From a checkpoint of a small mixture-of-experts model trained on Wikipedia.
Size: 10 layers, width 160, vocabulary 1149.
Experts: 128 experts in each of 10 layers, 64 SwiGLU neurons an expert, a shared expert of 128 neurons.
Training: a variant of Adam for the experts, 730M tokens, 5568 steps.
Below are experts of layer 4 (counted from 0) of a mixture-of-experts language model. Rows are named router (the router's row for the expert), gate (a neuron's input weights, with its number), up (a neuron's input weights, with its number), down (a neuron's output weights, with its number) and show model dimensions 0-79. Each number is 200 + 30 x the weight over its row's rms, rounded and kept within 0 to 999.
After each expert's rows: a language model's description of what the expert responds to. This comes from a sample of Wikipedia text that the model never trained on.

# expert 21
router,221,182,215,222,196,232,229,181,205,256,167,255,231,194,193,190,220,222,227,243,227,212,179,165,245,201,205,200,121,198,216,175,186,161,220,193,198,193,228,173,187,215,104,187,208,158,223,219,163,210,178,228,213,221,220,258,231,193,237,229,189,240,180,238,192,235,183,255,218,174,156,182,227,194,190,213,240,184,202,209
gate0,239,205,269,193,176,158,220,206,158,171,179,159,197,260,188,236,210,180,152,209,227,198,120,154,221,205,220,170,251,230,224,188,219,206,168,169,160,228,174,212,215,218,213,178,178,196,203,212,195,195,203,150,161,236,190,188,277,144,125,177,212,185,232,188,223,223,258,242,243,209,227,195,187,197,189,188,166,192,152,120
up0,218,176,217,219,173,217,193,187,212,173,173,176,207,266,203,231,187,192,136,227,200,161,167,196,250,197,185,226,242,237,233,247,178,205,197,133,173,209,224,222,204,222,185,197,177,222,262,245,194,179,186,137,151,205,156,211,215,144,143,138,204,195,199,189,181,213,263,227,228,169,190,164,193,227,179,199,218,179,183,116
down0,192,159,231,231,225,240,194,206,275,177,196,192,208,230,182,214,190,184,206,185,227,206,180,193,206,219,210,195,181,233,163,217,181,204,199,198,224,171,127,191,238,174,163,192,182,244,240,254,223,180,211,195,147,217,175,210,202,198,194,168,223,215,195,156,170,176,138,230,247,224,238,179,211,222,226,231,174,206,195,221
gate1,180,185,178,197,191,158,201,240,285,215,214,164,220,236,230,245,226,229,237,236,252,245,156,226,179,187,223,167,209,220,198,226,186,177,210,220,159,174,221,182,170,215,186,197,196,182,252,213,184,143,195,197,162,216,239,201,107,174,206,252,195,204,179,185,252,224,211,197,186,211,185,225,226,258,216,197,157,188,189,158
up1,196,218,229,192,208,243,214,191,134,163,179,240,190,111,198,148,182,224,143,161,207,163,253,167,225,224,216,214,228,194,195,166,210,209,208,193,218,202,120,219,255,164,194,228,216,216,209,181,162,273,215,242,215,151,208,211,269,215,248,150,203,172,221,183,168,198,232,220,207,227,202,186,203,207,234,231,250,238,238,256
down1,177,199,183,134,207,258,203,184,238,178,189,199,187,222,197,242,238,161,179,218,229,230,174,199,217,204,175,253,184,172,205,218,199,233,198,237,215,240,173,189,208,224,245,173,141,225,208,201,195,192,218,221,212,202,205,225,216,163,172,220,192,224,210,189,177,183,181,190,201,197,202,232,185,222,204,205,196,167,272,170
What it handles: Prepositions after verbs. Prepositions, mainly in, also at, with, on, into, during, following past participles or verbs, e.g. appearing in, born in.

# expert 26
router,167,215,267,163,198,164,220,211,199,219,190,247,200,203,220,155,225,148,211,217,135,219,266,250,190,230,186,228,213,142,210,196,256,224,218,194,125,186,235,264,181,243,233,200,179,209,202,162,257,183,174,236,198,208,208,178,230,191,197,217,267,177,198,190,226,167,198,159,162,216,211,213,207,212,213,188,170,193,193,194
gate0,262,197,216,227,167,219,234,162,230,238,174,251,187,222,162,218,190,184,216,154,243,230,214,182,158,248,244,196,253,212,167,197,187,180,172,202,237,201,213,221,167,171,164,231,247,221,146,188,219,190,240,207,179,183,169,179,231,228,206,172,190,241,228,142,223,173,205,151,185,220,216,208,201,203,261,149,207,187,178,243
up0,259,158,225,188,206,208,223,208,192,196,196,180,199,200,229,204,218,159,231,210,209,195,205,246,219,226,151,279,148,241,214,151,192,258,112,250,260,164,173,217,160,230,188,174,238,212,206,155,203,201,140,210,196,236,211,224,257,234,149,196,237,228,170,171,178,208,173,279,224,252,164,184,249,179,214,192,206,215,191,191
down0,175,199,218,191,194,235,217,200,232,242,196,176,166,243,222,198,224,210,200,243,174,184,266,211,206,227,227,163,237,162,211,185,222,186,198,245,150,251,135,228,229,130,193,190,206,218,212,170,170,172,179,237,206,223,175,190,191,188,266,168,223,212,221,195,226,208,200,221,180,190,203,185,249,145,201,218,234,167,174,184
gate1,242,243,200,242,198,193,199,235,126,227,228,221,207,222,199,208,242,202,222,248,181,239,163,203,175,159,187,221,188,226,145,193,178,192,193,197,186,248,225,198,188,218,164,127,207,190,180,214,214,189,194,229,136,183,176,188,177,209,203,158,232,197,218,200,175,239,196,176,162,202,172,204,164,182,240,194,172,221,168,158
up1,220,177,199,201,207,173,174,230,157,177,172,191,152,135,191,166,173,187,242,241,175,209,209,193,236,227,150,197,192,216,118,217,197,164,186,200,214,204,214,188,142,175,201,142,198,151,223,150,212,207,203,260,207,183,135,187,189,188,209,220,216,273,175,259,166,246,178,179,184,261,189,226,148,174,236,208,192,137,244,170
down1,213,187,225,220,234,210,176,188,200,161,228,235,178,184,152,197,220,203,190,160,175,253,170,221,155,204,194,221,182,190,251,208,256,222,179,219,196,189,178,180,198,177,199,140,207,202,224,174,196,205,222,265,218,169,173,217,269,148,173,189,158,222,180,213,191,131,192,208,177,147,235,227,218,162,183,210,238,212,162,205
What it handles: Line breaks, inner pieces. Line breaks ending infobox or list rows, and word-internal pieces like ec, om, c, ch, as in became, homecourt, Description.

# expert 61
router,198,175,225,246,193,176,204,180,159,191,182,201,191,188,300,256,203,225,181,241,201,195,218,199,161,241,142,171,146,212,203,191,206,246,201,173,224,193,228,171,226,246,173,230,234,173,178,164,178,204,198,191,209,112,159,201,276,227,202,163,226,191,203,160,200,200,197,208,167,251,155,130,250,229,208,235,184,194,238,165
gate0,215,202,166,166,217,205,168,146,238,204,163,176,229,180,152,180,206,181,220,206,197,197,216,178,257,232,190,172,226,202,206,197,257,164,173,210,176,171,127,218,172,227,213,208,266,248,303,174,222,157,171,203,186,243,235,178,207,153,207,225,204,220,208,245,219,225,189,168,226,187,230,249,177,188,194,201,177,165,172,221
up0,140,187,176,206,173,222,197,156,167,183,153,180,175,207,240,243,202,224,178,242,256,189,230,186,185,271,156,145,216,232,157,209,224,206,206,192,190,214,203,173,202,202,161,216,214,195,206,145,180,230,245,201,171,182,183,214,245,226,218,187,173,216,188,211,232,236,192,208,167,230,177,171,220,221,179,240,172,143,202,190
down0,183,216,231,180,276,222,201,252,210,187,209,234,135,163,164,193,119,183,188,188,178,202,193,224,239,218,238,208,215,214,273,234,232,191,215,189,203,169,134,206,189,178,209,191,170,231,189,197,216,220,158,198,176,223,189,176,112,120,189,193,230,223,195,192,196,206,201,201,219,219,156,214,143,244,160,140,220,194,200,171
gate1,209,249,185,191,228,218,213,200,212,218,204,182,217,228,133,130,208,134,208,202,141,235,245,216,230,212,211,221,226,211,229,193,212,177,196,217,186,242,159,263,177,180,222,173,138,266,220,228,268,194,226,228,178,234,270,212,171,180,230,239,221,226,144,230,239,213,246,211,203,189,197,223,187,185,196,177,204,181,195,238
up1,200,188,178,144,238,182,179,213,238,241,194,246,200,165,179,218,174,174,223,160,226,184,175,199,237,160,229,234,227,170,185,237,198,166,199,196,194,131,187,179,196,226,249,173,235,220,231,220,221,188,142,203,185,230,201,232,161,190,181,177,193,182,246,199,139,218,133,165,238,164,239,226,166,175,195,192,232,258,171,195
down1,252,210,205,192,167,178,195,164,215,159,268,185,224,194,201,239,238,235,135,176,217,226,181,217,165,193,227,199,176,226,218,171,187,260,242,159,236,224,208,153,208,232,171,171,196,201,159,251,190,213,212,163,220,222,178,215,235,184,207,174,204,200,194,184,184,158,195,225,214,170,230,210,279,232,218,256,202,266,208,248
What it handles: Hyphens and list dashes. Hyphens in compounds like so-called, Irish-American, oil-on-canvas, and line-initial dashes starting list items after line breaks.

# expert 35
router,178,195,185,214,194,198,167,229,275,196,147,210,227,182,225,187,187,241,234,210,193,172,148,201,162,191,259,196,186,183,212,216,196,212,248,256,216,195,167,158,227,203,180,209,235,223,204,188,181,206,163,217,189,167,207,247,217,219,172,185,163,169,144,197,189,232,218,232,176,204,195,166,252,257,206,235,188,188,218,261
gate0,184,259,153,202,222,231,183,226,181,212,188,159,212,204,207,180,141,205,174,192,185,211,211,179,220,190,181,218,173,190,182,155,180,196,166,189,253,149,244,213,218,234,172,174,168,168,260,251,194,201,210,230,189,225,154,222,164,176,248,189,260,192,208,242,203,189,213,193,224,221,179,243,171,147,166,124,231,178,198,148
up0,194,158,237,184,185,231,216,206,181,199,210,236,182,203,216,204,218,166,197,214,200,242,193,196,278,175,211,242,162,192,198,215,215,218,177,228,185,239,204,163,223,240,196,160,239,162,190,176,229,189,137,163,213,204,301,204,230,218,180,214,252,216,190,182,229,210,164,214,207,201,180,189,237,239,177,248,171,188,159,214
down0,259,210,242,180,168,174,224,138,257,187,184,208,172,245,149,218,210,222,204,208,191,202,200,166,173,252,189,208,238,122,191,223,190,187,241,196,189,166,207,222,164,202,219,164,170,213,224,189,169,219,193,117,236,181,203,221,270,175,225,187,199,180,198,213,153,169,253,161,204,220,188,251,205,250,212,230,231,211,258,205
gate1,226,203,272,255,208,216,178,204,214,233,254,208,172,248,183,208,184,199,132,153,177,211,219,167,210,157,209,198,205,211,271,186,172,179,222,184,167,189,229,235,192,166,147,190,187,233,252,222,184,180,191,167,217,276,213,171,247,203,210,280,249,208,175,150,240,154,217,172,137,209,193,275,211,227,190,157,200,179,251,209
up1,159,250,209,194,221,172,232,241,205,190,169,175,228,267,229,189,231,182,197,238,198,190,157,240,242,203,215,222,243,182,182,185,170,214,194,196,192,179,219,130,189,198,174,166,166,186,137,220,164,182,190,229,189,178,240,197,158,178,185,248,188,171,246,230,179,197,167,222,236,164,146,200,201,198,223,237,222,202,201,151
down1,230,225,226,203,190,221,223,172,193,195,171,164,226,156,264,215,218,187,219,228,193,220,224,207,187,189,178,166,169,250,217,233,195,193,243,203,194,195,190,207,192,183,192,174,222,135,145,217,186,211,163,184,207,178,166,253,231,190,196,233,191,186,173,211,263,170,140,186,165,226,209,187,201,211,247,243,240,169,257,314
What it handles: Prepositions, especially "for". Prepositions and function words, mostly for, plus to, on, about, and word pieces ide, ode, ise, as in w-ide, Rh-ode.

# expert 0
router,249,204,192,196,198,226,222,217,244,209,212,205,254,131,163,183,114,134,257,182,198,217,249,215,198,238,237,272,219,228,198,214,234,231,192,211,223,176,180,231,186,250,203,219,206,182,190,206,238,247,250,234,201,173,208,238,209,160,164,171,213,182,201,201,160,195,205,233,241,148,183,177,194,200,242,193,156,193,196,179
gate0,182,226,188,187,216,160,232,143,180,202,219,164,239,162,207,218,206,220,170,211,213,223,228,215,245,229,223,179,235,205,139,203,192,168,190,198,176,112,171,216,242,175,204,184,208,194,194,202,160,190,205,226,185,192,237,223,173,153,277,204,231,160,170,229,180,226,212,173,226,216,206,162,241,182,229,215,264,213,197,195
up0,204,146,213,192,217,194,209,215,242,194,174,245,173,233,171,200,268,186,179,188,179,194,175,183,204,193,183,188,176,218,211,191,200,196,197,218,225,234,203,223,145,162,239,254,226,167,218,183,258,180,170,242,231,190,154,192,243,218,165,241,180,208,162,176,208,160,191,209,219,160,249,176,238,170,191,176,193,162,187,185
down0,224,205,197,177,236,218,186,224,236,219,257,202,140,220,205,212,187,273,189,215,204,191,246,216,204,155,223,151,154,151,217,242,177,194,177,200,178,136,212,215,176,233,195,192,193,192,243,262,206,239,217,213,196,206,205,169,209,138,233,187,229,176,199,227,207,192,164,183,152,131,154,182,202,236,185,184,224,196,185,164
gate1,157,189,165,165,198,187,146,207,261,199,168,181,179,258,199,211,218,182,208,221,169,215,158,202,157,226,204,193,195,172,162,199,260,206,163,172,146,155,227,215,130,174,203,206,222,180,157,190,179,227,185,200,173,165,229,219,190,201,197,226,224,221,259,202,193,201,214,178,138,167,243,222,193,229,188,236,221,228,201,205
up1,197,248,233,252,214,185,238,169,182,161,214,273,208,159,205,191,229,210,146,171,199,193,195,174,202,179,150,220,185,185,178,203,177,208,235,263,206,254,249,170,223,148,165,176,199,226,222,191,209,177,189,273,190,225,195,178,200,195,264,211,183,169,147,216,150,162,159,274,281,247,222,170,200,169,188,190,192,168,196,217
down1,187,152,236,248,174,171,217,191,239,180,188,238,189,187,170,231,177,212,171,255,244,224,218,181,187,218,193,235,174,209,250,245,246,205,172,207,249,177,255,183,236,198,207,181,184,182,251,236,170,182,212,185,202,158,186,197,181,192,200,219,168,190,212,172,172,172,217,194,190,258,211,193,179,184,236,174,184,200,201,213
What it handles: Early consonant word fragments. Short consonant pieces right after a word's first letter or two, often capital S, as in Sus-h-ama, S-ch-auspiel, S-l-avic, s-av-ed.

# expert 24
router,181,220,192,247,196,178,206,173,192,185,271,258,242,210,196,189,189,200,231,190,168,175,172,227,224,205,198,192,207,287,184,235,211,205,220,255,160,150,177,246,186,164,211,199,223,207,161,183,144,215,242,139,193,125,185,125,179,175,249,236,224,187,191,136,211,208,177,179,241,205,255,222,229,182,216,216,158,198,238,161
gate0,201,206,197,176,240,226,197,234,197,165,175,168,179,229,235,209,154,212,225,219,161,182,208,208,184,210,169,197,195,162,187,233,221,180,219,182,210,237,179,197,244,170,169,224,219,243,192,203,161,200,187,215,234,219,179,222,189,253,211,154,170,230,213,151,212,160,230,245,208,208,178,216,182,169,194,188,249,224,210,224
up0,213,225,188,185,235,258,202,139,178,185,153,177,174,258,197,207,177,239,202,181,220,201,215,215,188,164,125,155,129,214,171,244,245,222,204,228,208,209,182,193,219,176,200,279,245,212,182,211,176,230,223,170,213,173,186,205,202,229,228,168,205,228,279,167,215,170,242,197,209,224,192,223,219,185,206,228,246,202,161,239
down0,203,167,225,177,212,209,173,237,234,203,190,216,181,159,170,184,254,205,180,248,250,210,185,170,212,218,230,192,194,222,226,287,250,219,221,200,193,245,221,137,198,261,218,203,219,186,214,196,216,201,250,190,230,179,131,175,218,247,220,170,179,196,245,153,209,203,220,222,222,211,186,173,177,192,236,188,170,202,242,224
gate1,200,221,201,200,199,255,219,176,142,189,203,159,213,159,198,265,157,201,228,137,180,181,180,205,234,189,196,222,217,157,259,225,217,224,216,218,226,187,200,233,188,209,238,218,197,193,199,210,196,162,253,252,216,182,154,226,230,158,219,151,143,174,180,222,136,190,187,195,192,143,214,190,207,156,214,175,230,223,210,224
up1,134,204,159,201,195,217,222,199,188,216,244,177,226,160,193,182,204,198,177,207,132,196,185,226,237,211,211,213,240,207,201,220,196,179,211,208,215,183,177,222,228,192,235,197,189,234,189,163,161,204,220,154,214,184,172,162,214,176,273,206,185,183,166,197,184,182,190,181,167,217,227,232,197,139,164,212,219,183,163,104
down1,246,178,191,219,164,225,183,173,240,190,248,205,219,224,190,148,207,226,219,218,173,186,251,179,176,130,183,183,207,205,238,198,208,218,187,208,200,229,159,249,208,162,249,181,222,177,186,193,215,188,189,150,200,200,196,192,240,187,168,213,221,212,192,196,212,210,158,156,256,84,207,209,236,213,167,203,185,158,252,208
What it handles: "el"/"he" pieces, pronouns. The piece "el" inside words and names (B-el-ieve, el-der, Gabri-el-a), plus "he" pieces and sentence-start pronouns He, She, It, its.

# expert 5
router,228,208,181,171,196,226,129,275,158,201,196,222,172,197,217,162,209,213,194,226,205,213,175,228,155,216,202,242,217,189,168,227,212,222,173,184,215,216,214,169,207,245,176,198,200,177,254,174,209,249,197,230,236,255,147,221,151,217,180,211,215,176,189,195,253,212,244,249,238,206,221,233,168,143,219,181,190,152,265,234
gate13,213,191,215,189,205,185,230,205,180,230,166,207,230,173,216,182,153,146,208,147,226,244,188,211,183,195,202,241,202,168,112,172,196,200,161,227,218,225,181,167,225,146,173,189,266,188,147,157,229,219,222,184,172,194,143,150,266,178,207,183,249,257,206,258,181,232,205,233,231,171,193,205,194,196,167,155,148,212,164,176
up13,176,182,211,182,211,208,195,215,247,174,138,235,153,197,228,203,187,245,203,237,230,216,166,220,218,185,231,170,185,155,223,188,216,225,155,177,227,141,131,183,192,199,180,198,197,222,185,197,153,199,231,161,205,261,226,231,184,185,125,193,163,235,212,188,190,225,175,202,171,241,263,240,185,234,224,230,197,206,199,178
down13,154,244,172,156,215,218,180,215,191,269,244,212,164,214,172,236,204,228,127,158,175,194,237,186,227,167,225,241,235,210,214,220,268,199,191,180,180,207,176,201,247,151,211,160,208,228,198,220,186,177,161,191,206,164,202,210,151,221,212,210,296,179,215,168,181,247,174,259,133,193,176,204,272,191,250,201,244,169,191,176
gate14,191,196,190,205,197,172,194,212,172,268,244,189,217,184,186,176,187,151,211,187,130,211,152,197,220,205,275,226,222,187,170,216,199,194,258,216,209,245,139,170,199,273,166,192,178,242,163,180,182,217,187,222,223,191,155,198,205,240,235,189,218,188,257,252,207,164,187,171,180,156,115,192,119,199,208,262,175,191,186,221
up14,196,158,178,183,221,191,188,187,264,138,157,195,230,219,193,204,274,233,206,217,228,196,236,221,211,206,215,146,217,216,233,195,181,197,200,193,136,142,227,219,162,161,219,192,196,168,202,230,262,201,197,219,163,225,212,194,220,177,149,190,155,234,228,201,199,238,189,203,230,215,234,196,258,211,211,185,222,182,217,106
down14,223,209,177,259,182,197,139,184,202,206,182,213,195,227,186,197,196,225,215,174,193,184,219,205,200,200,173,194,231,219,212,231,149,212,191,141,153,172,215,200,190,163,161,149,221,178,219,232,200,220,142,197,198,249,177,156,135,230,205,228,246,200,209,201,252,250,167,181,245,205,247,180,220,173,212,217,233,182,236,162
What it handles: Suffix pieces ending words. Final word-piece suffixes, often plural or noun endings after a stem, such as residen-cy, Scien-ces, ran-ge, run-s.

# expert 12
router,233,193,177,207,197,164,217,200,185,191,230,218,222,181,190,188,288,249,271,225,254,160,195,213,208,156,188,171,148,271,208,174,197,199,210,255,184,195,223,152,218,209,204,249,207,176,222,231,186,229,255,211,219,197,178,232,184,183,274,201,196,155,153,159,218,157,194,201,224,232,176,199,229,174,219,184,201,191,210,205
gate0,191,184,209,237,193,240,219,181,227,204,187,215,119,220,207,219,172,209,183,195,228,219,195,204,216,263,169,209,251,203,147,208,151,220,211,178,154,197,198,216,186,182,210,180,255,213,171,175,132,179,199,200,218,145,169,181,195,199,214,248,204,212,167,181,157,283,205,234,221,243,232,172,181,224,203,191,161,222,178,208
up0,179,229,228,226,183,185,220,158,217,251,165,236,175,204,245,177,206,228,201,160,243,195,190,220,236,200,170,206,202,212,152,195,182,255,209,201,171,224,175,222,198,203,189,220,241,219,189,179,135,199,226,220,225,207,167,215,223,208,229,213,228,165,160,222,199,256,197,205,210,240,190,218,160,210,164,210,149,229,198,205
down0,198,152,197,213,192,174,154,183,189,197,175,218,219,209,186,202,253,235,234,167,176,127,219,215,145,188,264,212,273,197,181,128,184,229,194,206,181,196,207,183,175,235,163,198,259,176,223,220,166,168,218,193,234,209,167,225,222,215,209,228,248,159,228,190,199,156,181,224,213,265,233,161,216,167,221,200,210,178,187,223
gate1,212,193,197,204,200,214,156,224,142,217,163,167,208,169,176,188,145,188,194,184,235,154,179,236,208,233,217,218,263,187,146,200,191,178,210,167,214,247,182,187,225,205,136,179,229,239,210,202,175,198,174,223,154,198,169,186,160,212,196,180,197,197,261,217,151,241,216,232,238,188,197,218,164,179,192,277,185,284,214,207
up1,202,190,230,197,226,250,240,241,159,194,213,191,224,184,237,184,219,186,219,215,212,219,260,213,189,216,193,282,229,173,207,215,201,222,228,200,195,195,239,230,241,203,187,114,213,216,205,227,220,141,180,201,228,241,204,180,255,239,207,197,216,233,152,157,206,183,149,208,228,224,205,188,169,158,205,153,203,261,235,252
down1,161,184,187,244,204,172,193,153,199,233,134,170,187,205,207,142,208,209,139,230,173,232,197,220,208,168,210,219,236,198,251,262,160,191,223,208,158,238,210,217,212,173,229,234,153,213,206,179,168,194,251,190,185,170,195,131,230,244,197,197,167,170,203,183,201,173,192,149,184,211,228,191,187,208,205,210,176,232,222,164
What it handles: "le", "te", "ro" pieces. Middle syllables "le", "te" and "ro" inside words and names, e.g. ce-le-brations, Comp-le-x, Mon-te Carlo, Imp-ro-ving, D-ro-gba.

# expert 50
router,228,166,219,214,196,175,167,215,174,241,180,238,135,174,217,211,201,190,160,211,208,179,224,191,229,165,175,213,219,174,209,161,184,211,195,256,244,194,217,210,184,138,202,213,194,157,218,192,220,232,153,233,175,230,137,218,200,182,195,252,176,172,176,195,194,232,196,188,215,213,258,227,227,168,197,175,181,230,224,157
gate0,131,172,147,210,229,202,183,178,238,185,196,132,155,202,224,184,233,196,239,153,211,229,238,210,218,247,176,174,159,222,181,129,189,242,199,161,223,191,218,196,188,197,145,149,188,207,193,164,175,200,194,198,214,212,190,222,203,230,245,220,224,206,204,157,191,224,249,178,176,220,202,170,173,157,158,200,191,122,227,191
up0,192,144,229,197,192,214,179,226,198,241,198,214,160,198,145,179,202,137,215,161,188,211,237,269,165,262,187,245,182,261,157,194,133,167,157,213,220,205,204,187,190,149,172,141,181,183,230,206,205,220,186,194,184,184,186,232,231,233,235,232,217,164,167,204,234,199,217,216,216,235,221,211,203,131,209,124,181,162,219,165
down0,198,193,185,191,214,141,164,175,204,157,175,251,194,225,186,249,226,234,206,175,260,180,175,175,249,190,199,198,176,211,219,211,244,175,205,187,214,144,224,231,174,199,198,225,270,180,182,134,189,225,264,226,194,173,187,208,180,246,229,178,230,208,166,191,174,274,221,221,199,216,231,169,228,217,232,218,216,242,158,180
gate1,225,173,196,218,164,229,240,201,241,220,291,241,196,236,179,255,226,208,144,225,201,193,157,139,222,133,180,200,197,171,207,195,184,204,207,209,110,239,172,213,204,190,214,253,221,189,212,198,193,263,223,229,205,198,219,180,163,179,153,212,185,197,278,230,224,219,205,203,177,178,208,214,176,256,242,246,212,165,218,172
up1,180,165,183,114,196,195,184,221,235,202,169,172,217,208,240,200,160,227,187,207,176,178,147,159,246,186,236,225,207,170,183,200,173,215,144,178,215,236,248,178,247,184,202,205,213,167,222,212,192,212,189,215,155,231,191,203,215,245,165,226,157,201,152,181,201,273,160,205,235,219,203,183,289,154,167,244,206,229,218,200
down1,182,138,252,218,224,207,219,214,187,226,180,190,217,238,271,167,192,189,265,193,144,182,255,178,200,202,187,184,234,188,201,188,273,175,207,183,192,190,210,199,191,204,187,173,191,197,203,206,151,205,205,199,216,258,171,184,193,212,168,213,202,190,173,186,173,246,214,202,217,189,180,231,150,212,160,209,145,193,267,256
What it handles: Plural and final endings. Word-final endings, mostly plural s, plus ct, ts, ors, ies, ions, as in aqueduct, Tulips, stars, guests.

# expert 52
router,210,201,245,210,193,173,245,190,149,184,157,185,265,211,192,199,218,229,244,180,191,170,202,210,233,234,218,206,182,141,140,166,157,219,219,257,167,229,195,182,196,209,208,160,257,223,128,175,205,126,253,246,249,191,201,126,181,179,182,146,241,225,173,202,233,228,193,209,243,202,228,173,250,191,204,211,224,234,236,220
gate0,218,229,251,199,202,188,195,167,216,228,157,165,226,228,201,216,155,233,184,199,202,124,239,226,170,199,158,150,215,225,185,174,241,190,224,178,152,178,212,130,169,162,216,229,245,200,169,137,142,203,188,189,163,196,174,169,201,184,217,176,235,209,209,202,183,225,201,141,160,188,234,163,243,190,212,242,240,163,165,181
up0,220,125,240,198,193,200,231,212,211,233,214,163,217,269,198,250,267,208,214,206,160,136,174,211,153,144,169,240,171,181,246,203,177,212,203,216,176,164,177,132,196,212,229,188,180,210,227,234,203,191,195,194,195,237,185,176,228,277,226,162,195,164,204,196,247,175,186,188,163,250,201,173,217,191,171,255,192,166,244,151
down0,227,166,201,148,208,196,197,208,206,189,213,183,158,217,223,195,217,197,182,227,228,168,186,207,202,200,225,188,199,178,230,135,142,183,213,179,217,227,212,237,231,218,235,217,200,193,223,191,201,211,150,170,173,180,216,188,235,270,224,181,158,212,189,246,206,213,208,225,190,231,255,203,215,177,223,166,239,170,201,179
gate1,236,197,224,166,190,180,215,224,186,246,189,177,245,138,210,149,201,191,232,214,226,241,214,168,161,184,153,248,219,184,162,173,214,201,147,216,215,233,211,192,163,186,147,185,252,220,213,204,244,187,200,221,225,191,172,196,229,213,214,189,238,182,200,171,211,188,199,211,225,142,116,148,186,217,243,196,212,191,231,207
up1,225,221,214,181,214,229,192,193,197,245,196,192,214,157,203,181,219,221,221,188,196,224,188,200,199,199,111,244,150,180,180,181,227,207,136,243,260,219,247,193,161,168,132,174,234,251,221,178,241,179,218,202,230,178,141,222,203,175,183,189,238,202,197,175,215,223,199,188,239,149,102,200,142,270,239,199,200,179,227,215
down1,217,199,218,195,133,162,233,178,221,160,202,205,160,253,187,239,218,239,237,199,282,220,239,179,197,168,190,272,205,210,210,182,200,281,216,258,182,215,196,180,225,219,187,176,204,182,188,207,193,226,252,129,220,171,191,171,161,254,185,210,165,219,118,216,228,233,187,140,207,250,217,199,239,198,250,152,194,163,232,181
What it handles: Inner pieces ou and ad. Word-internal pieces like ou and ut after an initial consonant, as in touchdown, coloured, Messaoudi, Loughery, debut, Duty.

# expert 55
router,166,206,144,227,188,209,174,127,199,195,206,190,249,196,216,261,203,208,211,189,215,214,201,197,193,187,167,198,230,180,166,177,258,257,145,234,230,182,186,173,213,218,230,179,276,172,169,229,198,137,178,232,205,183,146,146,223,217,172,189,142,204,172,168,180,232,207,188,233,136,204,166,204,171,186,243,196,211,229,189
gate0,242,175,206,207,194,191,213,174,274,193,141,243,140,191,178,218,234,183,186,159,190,222,234,184,226,216,179,169,205,248,192,179,184,184,200,158,194,198,176,171,109,222,219,216,202,247,214,160,192,195,210,203,200,230,198,177,236,155,170,248,229,218,224,192,223,220,219,206,139,280,181,225,233,226,159,187,200,220,165,197
up0,189,210,229,222,162,189,223,244,175,241,233,170,266,201,205,171,162,238,172,232,242,217,223,202,147,169,219,202,268,152,207,226,149,154,196,224,146,193,198,188,231,186,188,222,207,166,150,223,176,172,174,228,216,215,214,163,189,198,194,170,192,194,181,245,150,184,182,144,232,155,187,200,193,192,231,183,225,212,167,157
down0,200,197,193,211,191,229,242,157,171,199,203,198,205,185,184,188,225,177,252,225,217,194,200,198,228,235,281,224,235,189,263,166,215,190,190,211,234,200,220,108,207,251,214,226,170,171,208,215,236,183,198,264,191,210,186,174,211,204,169,193,208,224,150,123,177,188,210,172,182,178,199,141,171,199,194,212,206,174,152,173
gate1,180,200,217,192,188,180,161,185,229,231,108,234,165,182,211,164,177,209,195,177,260,202,170,210,168,230,192,132,203,281,239,164,247,155,189,177,238,206,211,189,164,231,201,233,219,149,200,148,196,170,167,198,164,208,194,243,201,180,149,217,192,209,232,180,192,218,185,208,205,192,190,248,180,227,236,223,183,177,121,169
up1,195,215,174,246,171,203,223,209,158,211,263,169,259,180,190,199,215,206,208,225,146,238,234,180,208,157,188,221,223,143,204,240,204,192,237,227,181,247,172,239,246,214,217,187,204,196,189,176,214,230,229,207,192,237,235,170,211,232,250,215,199,160,224,216,192,225,239,205,204,161,189,142,189,180,181,196,151,236,243,228
down1,190,171,184,165,172,201,189,207,214,171,168,136,213,165,222,254,180,202,264,211,197,191,210,230,212,258,178,181,212,165,174,223,217,231,153,229,267,203,185,197,263,222,235,225,210,211,181,225,234,219,236,202,224,177,231,208,240,151,133,161,161,216,170,158,154,185,189,196,136,242,112,216,143,179,237,141,168,215,196,219
What it handles: Syllable "un". The piece un inside or starting words, such as Hungarian, hungover, Runner-up, immunosuppressive, plus similar short pieces like ut, ug, ol.

# expert 23
router,231,185,170,225,198,157,151,191,204,199,220,172,200,232,157,172,229,212,174,221,123,227,180,203,241,226,191,198,210,196,186,216,206,158,223,182,197,208,202,268,146,219,242,200,243,215,176,141,181,200,237,210,204,177,184,172,152,209,208,210,180,160,258,228,152,134,225,234,109,187,147,179,171,187,209,255,201,210,209,202
gate0,182,236,208,224,210,159,173,218,184,187,183,204,145,232,232,228,198,225,171,246,187,182,132,189,186,159,192,215,192,156,232,232,240,184,158,264,177,209,233,201,204,162,209,234,188,189,194,194,222,251,223,180,242,175,242,187,188,270,151,225,236,240,213,221,246,251,204,198,204,201,238,199,162,227,222,202,213,168,195,227
up0,206,173,160,162,180,231,213,172,208,179,281,232,196,191,204,198,135,204,231,179,196,204,228,171,194,183,198,238,173,156,176,209,206,221,232,206,241,188,212,232,225,158,201,180,198,181,176,241,170,200,202,201,192,191,174,203,255,183,206,182,202,211,159,171,223,185,181,141,197,174,145,165,205,154,240,171,226,168,213,189
down0,201,222,247,212,207,223,241,193,216,205,238,226,186,192,200,221,204,162,221,170,180,212,185,189,192,199,199,160,196,267,189,214,189,180,187,198,173,206,201,267,197,225,230,201,203,158,196,245,167,246,230,214,200,225,146,152,199,201,245,199,197,199,213,205,175,236,220,211,194,138,165,171,189,221,223,220,214,195,203,213
gate1,164,219,211,180,201,207,212,203,200,207,215,226,209,211,200,193,265,225,192,167,192,184,195,217,260,188,106,196,223,253,255,203,186,148,216,178,188,247,229,211,205,192,197,216,222,194,203,222,194,204,235,185,149,181,251,182,213,171,190,220,162,190,236,179,213,233,187,168,195,204,169,201,231,245,179,190,230,224,174,153
up1,262,176,225,217,194,154,218,144,182,189,174,213,195,249,190,222,152,182,216,219,162,241,197,177,175,193,199,177,242,226,179,177,175,217,186,207,189,248,289,216,209,196,202,235,163,211,170,169,191,257,215,207,212,216,181,195,174,145,212,218,187,204,225,149,184,221,151,195,185,178,187,216,197,217,178,204,179,201,178,205
down1,157,207,229,240,208,179,188,197,176,255,149,168,254,186,222,226,151,174,170,179,212,216,196,162,185,202,224,179,150,216,151,224,172,173,170,159,185,192,113,217,164,216,173,191,252,216,179,157,231,237,239,127,195,203,222,176,210,220,192,184,186,202,206,273,253,202,168,198,150,229,215,225,196,216,213,181,195,235,206,225
What it handles: Name-internal consonant pieces. Inner pieces of proper names, often after Cal, B or Br, such as Cal-z-aghe, B-and-idos, Rodr-ig-uez, Diam-ond.